Weights of a small mixture-of-experts language model, trained from scratch on English Wikipedia.
Experts: 20 experts in each of 10 layers, 176 GELU neurons an expert, a softmax router.
Training: a variant of Adam for the experts, 377M tokens, 5755 steps.
Below are experts of layer 2 (counted from 0) of a mixture-of-experts language model. Rows are named router (the router's row for the expert), up (a neuron's input weights, with its number), down (a neuron's output weights, with its number) and show model dimensions 96-127. Each number is 128 + 24 x the weight over its row's rms, rounded and kept within 0 to 255.
After each expert's rows: "mostly gets" lists some tokens that are sent to it at least half of the time; "comes before" lists some tokens at least twice as common just after its tokens as in all text. This comes from a sample of Wikipedia text that the model never trained on. Tokens count by the router's weight.

# expert 19
router [175 160  92 134 129 113 113 115 105 143 123 155 132 139 127 132 134 128 107 114 145 119 123 163 151 157 135 136 136 125 129 140]
up0 [140 139 117  84 131 105 116 119 161 123 128 100 113  92 152 121 140 122 162 149 147  90 181 171 145 122 107 123 108 151 192 133]
down0 [153 108 116 130 124 123  80 142 144 146 114 100 162 102 190 129  97 144 106 110 119 117 136 110 131 115 140 137 117  90 122 173]
up1 [ 92 135 114 162 121 156 113 141 112 116  68 180 115 166 143 120  98 123 145  65 154 151  57 165 129 124 101 128 110  82 124 158]
down1 [169 132 132 122 124 128 127 134 136 109 137 182  62 160 124 133 137  95 182 137 154 145 104  85 147 132  69 119 132 103 127 121]
up2 [121 116 125 131 126 151  81 148 136 130 141 147 150 123  85 137 122 135 102 121 146 170 127 116 130  93 156 116 109 155 115 177]
down2 [127 128 145 129 116  95 101 132 102 138 106 105  95 133 111 153 120 142 141 169 134 167 142  83 113 128 114 131 131 119 138 113]
up3 [183 182 127  97 141 104 174 124 107 150 146 110  92 115 134 159 131 121  41  99 106 141 157 140 132 129 193 166 151 163 152 128]
down3 [ 72 119 103 131 126 138 114 122 133 147  92 120 160  93 135 122 104 210 143 106 141 112  99 134 158 143 150 144  93 137  95 148]
up4 [129 120 120 121 103 158 131 108  79 104 125 155 130 114 110 136 129 126 144 143 105 132 141 153 158 130 107 122 131 120 105 102]
down4 [157 133 124 138 117 129 119 145 136 116  97 137 175 130 100 103 146 135 125 110 149 126 104 139 189  98 128 132 148 117 117 148]
up5 [ 81 103 133 157 133 134 144 124 156 159 104 107 103 119 181 132 151 133  81  93  93 123 140 159 124 144 150 196 148  89 100 100]
down5 [132 125 135 125 148 137 175 131 118 100 154 140  66 156 120  98 175 177 128 106 145  92 149 166  87 171 140 144 113 113 115 146]
up6 [121 124 135 125 150 136 125 155 137 155 118 150 122 116 134 148 144 162 106 140 137 136 137 200 176 111 108 123 151 124 153 153]
down6 [120 113 124 150 143 139 136 100 149 168 101 103 154 110 154 141  99 102 104 140 157 146 134 153 158 107 100 136 172 126 149 150]
mostly gets: "2", "-", "–", " on", "/", "3"
comes before: "0", "1", "5", "6", "3", "8"

# expert 11
router [151 127 152 125 114 123  86 119 113 180 178  96 150 125 148 127  83  98 133 120 130 145 135 127 105  65 134 108 131 132 123  91]
up0 [119 114  91  99 115 175  97 151 115 147  85 126 120 130 138 141 127  95 133 110 113 105 125 137 173 154 131 130 122 138 150 126]
down0 [118 107 128 144 172  86 139 110 118 125 146 171  84  94 112 110 146 130 154 131 140 131 102 127 120 117 152 127 119 113 106 128]
up1 [116 136 154 156 122 145 132 112  96 121 116 148 136 133 140 124 118 124 141  97 101 143 104 107 139 113 129 121 144 100  84 118]
down1 [124 119 105 115 129 131  87 136 144 173 120 125 186 135 114  73 169 124 105 129 152 158 124 136 157 101 109 120 146 142 183 163]
up2 [145 139 145  94 105  82 115 123  92 124 131 157 116 103 100 119 164 192 122 156 104 163 126 169 130 113 125 138 163 154 127 108]
down2 [130 134 153 133 136 105 115 119 123 108 163 131  90  90 122 155 125 135  90 127 110 130 150 105  99 110 172 136 147  87 126  93]
up3 [146 131 143 116  89 133 124 130 120 157 138 126 102 136  91 166 144 126 100 173  81 127 113 161  81 123 128 122 150 147 123 127]
down3 [107 154 142 109 140 114 124 138 101 146 169  98 126 163 117  89 102 109  81 100 156 141 133 149 170 119 110 127 174  85 130 125]
up4 [135 150 128 124  95 164 109 110 132 114 140  94 125 132 128 108 140 121 156  99  87  66 105 134 114 160 129 152 144 116 137 123]
down4 [130 138  93 123 142  98 169 148 136  94 111 140 181 127  89 100  77 142 135 178 127 111 139 149 104 119 137  99  53 137 107 141]
up5 [116 144 122 129 134 152 117  37 138 118 140 132 142 133 140 122 113 146 151 133 151 134 133 158 121 121 124 137 149 112 113 153]
down5 [140 198 118 155 113 135 109 135 151 120 111 130 230 161 109 148  99 147 127 148 123 128 147 115 116 121  89 105 125 129 146 159]
up6 [175 120 116 128 134 134 143 160 109 110 128 115 102  99 100 179 134 128 134 148 120 164 139 114 149 118 128 147 150 153  92 146]
down6 [ 99 102 138 110 121 107 124 132 130 116 114 147  30  81 130 101 134 112 137 128  97 135 124 139 143 135 141 151 156 105 138 100]
mostly gets: "\n", "==", ")", "===", " \"", " ("
comes before: "\n", "-", "|", "==", " The", "The"

# expert 0
router [119 124 134 126 138 123 171 147 150 176 127 175 121 174 100 163 148 158 114 123 121 163 108 139 113 132 170 102 169  96 150 137]
up0 [155 144 163 130 167  88 107 145 103 136  82 121 122 149 116 140 136 155 123 146  94 128 122  99 145 140 148 144 127 117 112  95]
down0 [157 112  90 154 116  73 133 131  91 165 173 130 142 112 145 136 171 157 164 122 139 107 169 156 125  87 108 121 143 132 132 135]
up1 [152 129  99 153 127 112 124 139 106 126 135 118  98 190 145 101 116  78 120 125 138  84 132 150 154 168 131 145 129  99  65  85]
down1 [126 131 152 151 145 118 171  91 142 175 166 140 111  44 105 120 108 112 129 143 119 176 119 126 109  85 101 126 126 119 148 148]
up2 [119 110 142 128  93 148 114 129 140  69  79 121  93  95 150 155 117 116 111 127 142 153 118 138 129 118 109 143 146 119  93 101]
down2 [125 129 121 128 110 168 120  99 134  81  96 160 112  85 160 125 131 133 121 143 162 129 107 116 142 140  83 148 159 123 113 129]
up3 [130 156  81 117 157 157  96  94 137  74 144  98 113 100 139 141 135 104 117 114 154 110 149 156 126 176 130 163 160 119 119 148]
down3 [113 105  93 113 119 135 132 107 109 110 122 137 102 121 145 116 119  97 142 122 108 175 139 110 184 188 115 137 135 104 134 145]
up4 [186 147 127 134 117 129 140 151 153 120 124  73 122  97 171 133 104  87 160  82 140 118 122 129 148 109 137 118 118 138 130 129]
down4 [128 146 129 121 109 171 125 107 131  87 111 133 105  78 154 118 118 137 129 143 155 143 107 115 141 150 104 151 149 126 110 117]
up5 [117 128 117  87 143 122  89 107  88 128 118 119  44 104 102 156 123 119 119 120 159 134 196 115 147  66 146 107 144 111 146 150]
down5 [135 151 150 124  97 166 155 100  93 138  93 114 132 129 119  96 130 122 160 146 142 160 127 107 161 175  99 134 124  73  80  99]
up6 [111 128 129 143 173 129 101 109  98 126 155 157 110 105 139 108 125 182 109  70 128 118 115 137 105 140 125 130 105 129 103 129]
down6 [119 109 111 132 132 155 150 136 105 121 114 127 125  91 143 145 154 154 141 159 160 123  98 126 153 117  93 133 157 124 150 141]
mostly gets: "1", "8", "0", "6", "5", "4"
comes before: "9", "0", " |", "8", "7", "1"

# expert 7
router [131 126 123 158  92 139 132 149 137 167 171 186 143 117 144 140 159 133 138  99  90 119 146  79 143 182 141 102 101 139 118 131]
up0 [140 159 167 137  96 104 153  91 124 154  95 144 100 128 104  96 141  80 116 120 164  89 113 150 101 122 149 114 146 126 165 136]
down0 [136 132 122 184 114 100 141 139  94 126 132 115 163 128 118 134  72 144 126 138  79 179 115 136 175 178 113 135 100 127 119 125]
up1 [124 100 134 153 126 117 141 154  92 185 117  91 127 140 130  87 135 143 145 113 134 147 106 163  59 100 124 133  87 145 126 149]
down1 [134 119 105  86  94 136 140 137 117 158 110 126 141 127  96 129 157  98 129 116 150 100 110 105  64 138 156 134 124 150 125 206]
up2 [192 122 147  99 128 129 168 173 120  93 119 114 140 157 103 133 141 115 142 134 135 155 115 155 143 177 111  93 180 152 125 123]
down2 [102 129 103 168 133 121 124 101  85 143 157 127 111 124 131 105 106 108 124 143 103 152 164 130 114 112 146 154 103 150 144 131]
up3 [128 100 148 130 160 178 144 108 167  87 118 114 134 169 109 153 141  97 102 106 145 141 106 112 115 155 130 146 139 146 132 148]
down3 [102 118  75 121 135 168 154 130 170 166  93 161 137 124 131 139 113 132 142 121 139  77 134 114 122 137 120 112 129 149 136 174]
up4 [164 183 170 109  96  64 132 139 143 126 135 113 118 151 107 116 163 103 130 179 144 111 112 153 139 142  98 125 149  71 167 141]
down4 [ 93  93 114 130 157 147 163  89 140 127 176 105 128 114 156 131 130 127  97 171 109 182 131 149 122 119 110  90  98 126 135  95]
up5 [149 154 158 121 149 166 159 143 110 126  93 140 102 136 155 111 141 128 110 103 142  93 121 160 134 143 141 111 167 149 120  99]
down5 [120 138 126 127 114 100 116 132 101 151 148 111 111 155 131 114 128 104 153 154 120 151 132 158  77 153  93 107 183 138 159 157]
up6 [123 144  89 106  91 124 126 125 164 158 109 101  66 157 109 128 140 137 102 173 157 106 107 135 135 104 103 170 131 130 135 106]
down6 [123 120 125 128 128 168 194 142 108 148  82 104 112  99 114 148  56 122 130 125  78 171 163 146 107 150 112 124 111 132 154 157]
mostly gets: " a", " to", " first", " would", " ", " until"
comes before: "1", "2", "|", " be", "3", "=="

# expert 12
router [177 127 136 128 104 153 114 136 147 168 116 119  84  97 158 116 145  97 110  89 102 156  86 111 116 130 154 136 129  91 138 107]
up0 [155 138 112 120 163  73 147 135 137 107 132 154 137 166 131 143 141 130 136  92 128  98 115 151 156 178 142 143 139 139 129 112]
down0 [173 125 154 117 155 137 131 114 144 146 125 149 148 116 112 154 142 130 108 141 123  95 143 120 116  99 129 144 122 140 114 160]
up1 [104 137 176 119 160 107 130  97  98 103 108 179 109 116  87 118 133 132 160 102 142 115 113 169 101 102 137  75 169 138 180 117]
down1 [137 139 128 159 112 122 138  98 177  89 150  92 127 156 104 100 132 175 120 130 110 107 174 103 147 160 153 197 103 136  97  87]
up2 [112 133 102 165 112 110 122 112 105 177 190 108 126 109 138 135 121 122 108 104 163 112  86 148 122 103 136 135 123 127 138 122]
down2 [152 139 111 152 157 127 111 121 133 116  75 148 118 175 124 133 136 133 157 192 106  95 157 129 125 156 135 126 122 165 128 133]
up3 [111 121 141 144 124 109 104 128 104 139 130 121 133  91 113 113 145 114 169 101 154 126 127 154 137 119 114 128 102 118 170 146]
down3 [156 139 123 114 120 141 148 151 163 107 130 127  99 146 133 116 121 161  99 148 143 134 126 140 118 101 183  99 136 127 132 156]
up4 [180 120 108 124 118 147 135 128 131 147 126 137  89 149 153 129 117 128 143 169 124 130 108 178 129 129 100 154 115 166 148 137]
down4 [ 98 111 142 116 110 122 123 124 111 121 101  92 149  97  96 134 121 137 136 153 123 110 159 114 135  95  98  92 145 133 156 144]
up5 [108  95 143 131 154 119 114 113 157 159 136 127 158 199 100 136 142 145 112 191 113 117 157 146 156 136  92 112 145 167  86 118]
down5 [100 121 134 135 129 102 106 145 125 147 104 124 140 134 114 144 144 118 130 157 117  92 100 134 160 134 119 108 138 126 140 127]
up6 [ 77 133 142 130 144 124 116 153 157 122 123 128 160 150 123 146 155 156 101 153 115 144 102 121 143  91 117 126 130 147  77 160]
down6 [ 76 122 133 141 148 131 127 119 150 131 115 171 146 144 114 144 135 159 113 137 137 158 101 149 133 106  89 129 138 153 123 132]
mostly gets: ",", " and", " for", " of", " that", " from"
comes before: " the", " a", " and", " he", " which", " been"

# expert 2
router [ 96 125 120 117  85 153 109 152 163 110 165 108 114 131 124 132  87 112 102  84 117 149  89 156 165  87 153 141 164 121 135 164]
up0 [157 130 129 147  91 119 133 173 157 113  91 164 142  80  83 164 145 143 160 120 122 133 131 171 136 141 164 119 137 153 116  85]
down0 [156 109 145 147  88 124 173 129 147 143 124 105 148 152 116 131 174 111 147 132 118 108 105 135 122  84 134 142 125 124 143 159]
up1 [123 148 135 141 145 148 108 138  91 124 136 163 109 127 144 113 119 134 182 126 182 159 144  98 151 146 156 121 107 153 121  94]
down1 [163 115 107 148 164 111 153 108 102 105 105 122 102 146 151 142 120 146 129 112 121 100 132  90 130 132 141 166 151 136 107 157]
up2 [129  96  97 126 113 146 146 209 120 122 125 133  89 174 191 119 133 121 111 135 119 126 144 120 108 122 108 100  95 123 138 133]
down2 [123 110 132 117 153 106 107  83 103  94 115 123  69  96 114  84 130  94 143 119 105 158 124 162 178 141 176 149 119 150 106 132]
up3 [128 110 151 119 115 140 161 125 113 112 127 127 125 142 109  97 129  73 101 129 150 125 139 124 124 168 103 114 116 157 119 116]
down3 [127 155 137  99 169 104 137 152 162 137 140 121 145 115 105 159 109 132 137 134  81 137 115 124 141 117 128 136 143 142 165 147]
up4 [136 116 139 138 113 160  99 119 125 125 140 114 121 108 139 180 116 127  96 115 144 127 132 105 101 108 156 104 129 122 152 112]
down4 [146 168 120 150 102 141 167 154 124 194 122 107 169 141 113 140 132 131 157 125 137 106  95 128 166 117 109  98 136 112 127 132]
up5 [109 112 136 139 121 106 145 116 144 144 109  96 136 168 136  95 165 133 136 109 102 121  96 121 113 106 103 124 120 106 121 186]
down5 [151 129  83 134 133 163 138 127 140 102 146  91 178 122 128 144  93 121 110 139 117  85 158 133 156 126 145 135 134  75 102 127]
up6 [146 117 179 157 111 145 142 164 108 131 122 123 126 155 101 111 133 120 121 131 120 115 124 103 162 153  99 152 138 128 152 156]
down6 [136 152 102 112 193 129 130 169 127 117 127 149 160 132 159 112 139 123 131 122 140 122 177 163 128  99 122 108 149 101 133 142]
mostly gets: "|", " |", " the", " The", "The", " of"
comes before: " ", "\n", " —", " \"", " first", " +"

# expert 3
router [129 129 140 123 129  93 145 122 174 119  74  91 115 154 125 127 143 138 134 175 158 144 145 110 158  92 167 124  97  88 153 150]
up0 [112 106 168 127 157 108 124 133 129 104 183 148  80 121 123 180  86 127 126  86 171 134 118 137 167 138 107 136 107 102 170 135]
down0 [168 166 185 141 149  70 148 135 128 152 105 117  77 150 124 165 137 156 105 137 142  95 109 169  96 119 145 131 107 127  91 142]
up1 [119 106  80 106 127 128 121 115 118 169 146 127 139 133 175 115 144 158  85 132 143  96 114 128 141 129 117 148 133 144  99 167]
down1 [151 132 146 117 124 129 106 129 121 152 104 125 127 154 154 117 119 129 119 123 137 148  95  91  93  92 137 130 167 131 134 115]
up2 [123 112 143 142 138 116 160 154 143  99 115 138 135 126  99 177 139 117  73 120 164 126 135 127 158 133 151 154 152 148 106 152]
down2 [120 122 135 119 142 135 150 117 134 129 134 104 110 141 173 144  80 118 166 136 124 169 144 109 133 117 127 168 116 168 113 118]
up3 [ 94 115 113 125 146 122  82 129  81 115 140 185 116 147 139 125 126  97 116 115 138 120 119 120 140 137 141 144 139 133 151 139]
down3 [149 132 144 118 148 134 129 166 104 173 118 129 149 128 107 106 156 126  91 120  87 169 101  99 108 112 129 146 167 143 120 118]
up4 [136 121 119 124 102 133 140 119 124 144 151 156 130 127 135 169 124 114 111 114 117 142 111 136 117 103 133 135 134 127 142 131]
down4 [135 108 108 129 201 131 157 141 125  91 135 146 159 151  83 156 151 115 153 150 113 156 126 109  89 113  87 112 116 143 103 144]
up5 [182 136 165 123 127 135  76 116 123  92 106 142 169 115  96 123 143 150 106 148 147  84 149  77 136 138 124 170 103  90 121 156]
down5 [104 116 165 111  88 111 160 165 125 141 114  94 100 135 178  79 116 140 117 140 169 122 120 123 167 116 190 130 128  97 182 166]
up6 [130 150 141 163 122 148 160 146 132 147 159 146 149 158 126  98 115 150 136 114  93 124 146 193 150  92 106 116  86 147  88 137]
down6 [130 144 156 163 121 154 181 152 158 145  75 141 148 131  97 168 102 109 103  76  99 167 125 121 132 125 127 147 143 150 149 118]
mostly gets: "ed", "r", " March", " September", "im", "ist"
comes before: " ", " to", " by", " in", " that", " as"

# expert 5
router [105 128 116 137 128  85 120 126 144 124 133 124 113 134 138 143 142 145 135 115 103 139 133 134 129  84 147 149 180 132 103 139]
up0 [144 110 140 172 119 172 131  62 166 136 133 159 112  95 126 138 176 125 107 138 109  90 155 112  99 134 111 100 112  74 136 129]
down0 [145 113 109 132 114 102 105 127 119 122 127 133 149 131 128  95 154 122 114 193 181 167 140 118 119  95 148  88 140 123  89 164]
up1 [108 167 124 144 115 129 179 112 108  92 126 131 160 114  89 144 119 125  96  82 123 122 138 154  97 152 131 109 108 113 195 135]
down1 [132 135 145 142 173 132 138 128 175 112  98 116 101 112 134 137 123 156 133 124 119  98 155  96 127 151 188 143  98 118 151  72]
up2 [125 132 127 122 114  76 127 146 180 184 131 106 135 137 147 118 120 165 138 116 119 120 157 139 128 101  95 113 140  73 120 133]
down2 [122 115 111 147 128 108 161 144 135 119 114 110 130 138 141  96 120 128 180 117 115 158 127 126 138 151 133 122 139  71 115  95]
up3 [142 159 166 128 108 124 134 142 139 165 115 109 137 173 127 154 134 199 123 156 110 129 110 127  92  97  51 152 133 170 135 161]
down3 [ 73 142 118 151 124 147 112 169 122 135 184 120 175  91 116 140 114 129  99 104 115 109 142  98 119 157 216 159 124 136 141  84]
up4 [156 126  98 123 149 146 138 137 136 143 117  99 154 152 114 189 109 111 104 107 127 121 113  91 130  98 110 159 137  99 163 161]
down4 [120 129  85 132 149 154 160 145 129 189 144 131  97 134 129 169 110 135 109  96 144  82 159 101 120 142 161  95 118 110 117 121]
up5 [148 113 146 136 156 157 158 134 149  89 107 123 142 176  78 111 150 114 121 122 148 135 128 115 150 128 149 116 103 140 115 105]
down5 [118 121 113  78 119 135 131 130 107 168 115 125 121 108 120 115 160 132 157 123  64 143 124  91 142 120 105 145 142 146 157 100]
up6 [172  98 140 103 146 155 110 119 136 134 146 122 132 102  94 178 119 170 152 138 147  83 158 113 140 133 145 149  81 158 147 140]
down6 [200 128 107 133 100 104 120 112 132 131 158 165 136  85 149 114 122 134 134 111 157 102 113  94 111 116  80 132  92 140 144 135]
mostly gets: "th", "A", "k", "T", "C", "B"
comes before: ",", " of", ".", "'", " and", " in"

# expert 16
router [124 128 100 123 144 146 168 117 103 158 108 140 152 156 159 119 104 163 150 126 127  88 123 131 102 167  72 114 108 130 123 167]
up0 [144 110  77 184 120 133 107 140 139 146 154 166 108  92 159 134 127 104 128 115 105 164 145 143 106 123  91  96 115 176 127 162]
down0 [160 144 109 125  91 101 130 121 160 160 124 161 134 132 124 162 159 143 159 127  93 165 147 146 118 108 120 117 120 120  73  87]
up1 [108 115 108 106 123  68  94 143 131 140  93 104 112 146 117 113  83 180 114 123 108  82  87 147 130 101 147 107 143 116 144 129]
down1 [142 122 123  84 103 135 189 152 136 110 139 138 134 169 101 115  80 148 134  71 108 115  64 104 122 108 149 127 129 117 119 164]
up2 [123 147  99 115 169 125 106 134 141 154 133 141 120 124 119 122 135 150 146 101 125 119 147 108 100 178 141 124 147 115 112 100]
down2 [115 124  82 122 159 118 104 140  98 187 171 137 118 131  99 145 125 106 128 121 124 122 144 199 116  96 115 104 134 152 125 158]
up3 [100 148 145 129  97 112 126 148 110 104 157 129 161 127 115 112  99 168 183 135  86 147 147 157 148 128 101 138 127 146 132 133]
down3 [131 126 147 169 130 136 103 111 116 122  74 120 145 122  85 128 119 177 130 104  70 139 144 159 115 127 159 138 155 108 124 128]
up4 [ 84 140 131 101 110 165 127 139 135 114 136  93 136  92 122 146 154 161 109 142 114  91  90 132 115 143 123 154 131 132 115 142]
down4 [104 124  80 171  93 197 118 114 146 192 117 135 130 149 131 132 129 144 142 118  93 163 119 144 103  93 134 121  94 122 101 130]
up5 [103 111 133 170 141 120  99  89 131 153 124 141 154 107  90 126 128 136 156 137  84 138 153 135 114 152 169 111 124  78 113 164]
down5 [142 108 134 153 129 129 118 121 173 173 107 166  73  95  74  80  99  93 135 131  99 128 171 131 140 120 183 123 148 118 104 136]
up6 [ 97 112 114  84 123 158 131 128 158  89  88 117 111 116 123 159 110 153 169 122 110  86  81 160 147 130 139 114 109 109 170 106]
down6 [160 109 134 115 103 170 123  97 159 106 155 114 112 106  99 142 134 123 132 155 161 139 131 108 125 158 130  88 159 106 158 106]
mostly gets: "L", " season", " $", " name", " series", " known"
comes before: ":", " of", " in", " to", " for", " by"

# expert 9
router [171 125  94  83  88 121 153 105 158  90 137 120 112 131 128 138 126 210 109 120 103 140 168 146 132 154 135 106 111 100 135 142]
up0 [126 146 149  91 140  91 113 110  95 161 112 129 137  84 119 137 128 125 145 107 107 116 122 103 155  80 139 159 139 134  98 127]
down0 [124 154 156 128 131 150 136 134 115 142 185 152 114 182 150 138 133 118 128 102 145 136 213  76 157 119 102 133 143 120 122 162]
up1 [ 89 146 136 137 145 125 122 126 187 122 106 130 151 114 132 119 148  94 112 134 145  95 145 131 152 133  92  60 155 124 130 162]
down1 [123 102 126  96 146 114 117 123 144  94 155 168 145 139 138 114 102 113 133 165  62 119  98 117  77 151 111 118 148 152 126 129]
up2 [172  77 101 138 137 143 110 144 164  76 100 122 160 138 132 112 106  56 112  97  93 137 101 117 127 127 117 180 106 105 113 148]
down2 [200 143 162 113 107 103 169  77  65 122 148 166  80 130 123 164 156 143 141 133 185 144 123 115 114 120 144 136 158 140 156  96]
up3 [ 67 110 190 147 155 131 158 109 111 107 154 178 135 137 126 124 119 163 146 100 123 154 138 118 133  99  28 123 155 133  93 127]
down3 [129 121 140 134 164 124 143 131 144 116 177 143 127 126 137  89 163 138 185 132 114 182 146 173 151 116 148 119 141 166 104 111]
up4 [178  86 123 140 129 103 151  96 101 124 123 126 122  80 136 144 166  95 128 143 187 124 125 132 159 103 142 193 103 149 112 161]
down4 [134 122 129 140 109 110 140  79 160  99 142 136 111 138 126  81 108 114  93 153 148 151 116 154 110 107 117 128 136 133 134 111]
up5 [134 146 124 101 150 145 136 108 122 106 114 116  81 125 122 147 100  88 142 155 160 167 125  92 105 156 106 191 133 126 126 153]
down5 [123 131 146 101 152 113  96 107  75 100 119 152 145 102 162 184 110 114  97 140 160 170 131  95 147 140 100 177 138 126 157 141]
up6 [102 110 188 113 140 152  85 123 138 116 143 127  89 108 114 130 111  80 202 122 170 115 121 121 137 163 145 142 148 125 130  90]
down6 [128 118 157 158 126 164  86 115 147 101 128 111 137 118 103 120  97 136 157 105 142 157 156 169 148 109 129 140 114 125 143 132]
mostly gets: "4", "2", "7", "P", "H", "F"
comes before: "0", " |", "–", "5", "4", "."

# expert 6
router [143 129 119 142  83 131 169 140 115 142 142 138 154 140 120 138 171 129 106 138 138 118 121 128 169 144 118 158 143 155 151 113]
up0 [153 122  92  93  73  93 107 125 124  85 145 150 143 100 110 118  87 116 116  96 154 157 130 140 114 145 119 126 132 157  63  72]
down0 [180 117 147 109 158 100 119 131 140 102  73 133  94 126 125 128 144 154 125 137 158  92  75 118 111 105 148 150 100 106 151 115]
up1 [138 153 141 127 157 105 138 157 127  84 170 104 140 131 136 132 131 161  93 143 155 137 123 106 122 106 112 149 121 139 136 131]
down1 [106 135 178 128  80 103 119 109 123 110 122 114 113 132 113 128 133 151  96 118 112 130 139 162 126 146 104  99 101 146 116 141]
up2 [142 108 140 112 132 159 143 147 134 133 160 120 119 152 172  83 117 119 121 137 172 107 128 156 120  97 137 122 123 164 104 110]
down2 [156 129 102 127 149 151 176 138 108 138 112 128 133  91 124 115 128 123 156 137 186  75 121 109  72 111 114 125 103 148 112 107]
up3 [ 90 111  85  79 146 137 101 127 125 107 104 155 103 136 124 125 128 168 113  82 160 117 122 184 116 123 147 124  73 134 130 165]
down3 [124 145 155 101 137 134 148  92 133 116  92 134 126 127 135 140 191 140  56 141 137 105 132 141 137 118 133 134 133 124 110 116]
up4 [141 135 140 134 138 155 122 143 174 111 135 147 139 109 133 101 134 133  81 131 136 108 142 109 128  76 136 157  96 111 118 129]
down4 [133 116 149 113  99 140 123 122  85 168 121 114 145 151  85 128 135 154 115 150 118 111 104 105 109 142  85 127 115 169 114 142]
up5 [126 144 128  96 145 114 144 120 117 140 129 159 132 115 132 164 126 144 123 126 124 145 139 111 116 155 135 119 125 109  91 120]
down5 [120 135 171 116 147 112 137 127 119 141 103 106 117 105 155 132 131 164 189 138 136 161 143 129 141 134 132  99 142 146 127 177]
up6 [127 160 137 121 106 103  70 164 149 150 117 127  84 177 126 152  63 132 138 138 106 146 118 157  98 111 148 101  97 175 135 130]
down6 [125 148 164 152 123 141 116  99 159 120 120 128  94 126 139 118 102 118 152 137 130 130 121 136 127 123 119 120 110 158 140 119]
mostly gets: " ", "–", " to", " not", " L", "t"
comes before: "1", "2", "3", "4", "5", "6"

# expert 18
router [ 77 127 137 130 158 134 110 139 134  93 138 140 115 159 127 153 120 145 156 132 103 151 103 133 113 109  97 161 168 140 120 125]
up0 [124 145 121 128 125 160 156 129 110 139 123 144 127 153 128 178 122 168 136 121 160 164 138 136 126 128 115 120  99 151 140 136]
down0 [ 77 130 141 141 141 149 100 144 138 131 143 126 124 113 114 158 111 124 134 104  84 159 212 138  99 131 121  88 159 160 156 131]
up1 [136 111 111 111 127 126 101 122 183 188 114 151 156  78 128  65 127 155 123 168 131  82 136 135 120 123 137 127 136 107 107 119]
down1 [148 122 110 139 139  91  89 154 137 137 163 149 149 103 128 110 136 176 119 105 160 112 100 153  84 100 133 107 124  86 143 105]
up2 [135 121 120 141 113 150 137 107 105 126 109 116 138 136 116 144 130  99 109 134 185  81 135 105 144 150 118 120 166 123 149 140]
down2 [ 92 142 121 134 153 142 158 142  89 127 196 192 141 102 136  88 172 146 156 143 170 107 138 127 150 126 115 125  97  85 140  87]
up3 [132 137 120 154 125  82 214 133 116 102 143  96  88 160 159 145 146 129 108 102 120 139  47 131 117 106 205 141 127 132 121 188]
down3 [111 138 113 154 136 166  87 119 123 117  97  92 142 118 157 128  95 160 136 150 135 159 151 116 127 112 157 134 112 161  96 128]
up4 [103 106 155 120 103 149 120 115  90 137  94 117 123 106 124 121 136 151 171 168 145 159 127 111 123 132 109 117 166 162  94 142]
down4 [ 94 113 163 113 176 169 129 123 120 131 120 151 152 107 112 123 111 103 158 153 155 171 175 103 118  92 114 107 149 120 124  97]
up5 [120 134 105 169  95 117 190  98  48 128  94  88 104 184 170 135  96 145 140  91 106 141 102 118 109 127 191 150 155 150 130 178]
down5 [104 116 107 160 138 105 125  97 101  95 121 111 132 137 127 121 136  67 134 111  92 146  92  87 147 108 103  99 148 157 144 130]
up6 [159 148  97 167 120 126 151  88 117 104 125 133 116 166  93 159  87 121  92 146 113 138 126  87 135 123 160 176 124 122 108 133]
down6 [157 160 109 130 135 120 123 134 158 114 113 136 151 154 120 160 120 112 128 134 145 162  78 123 124 149 163 135 108  89 126 178]
mostly gets: "is", "st", "ton", "ent", "em", "ig"
comes before: ",", " of", "ing", "ed", " and", " ("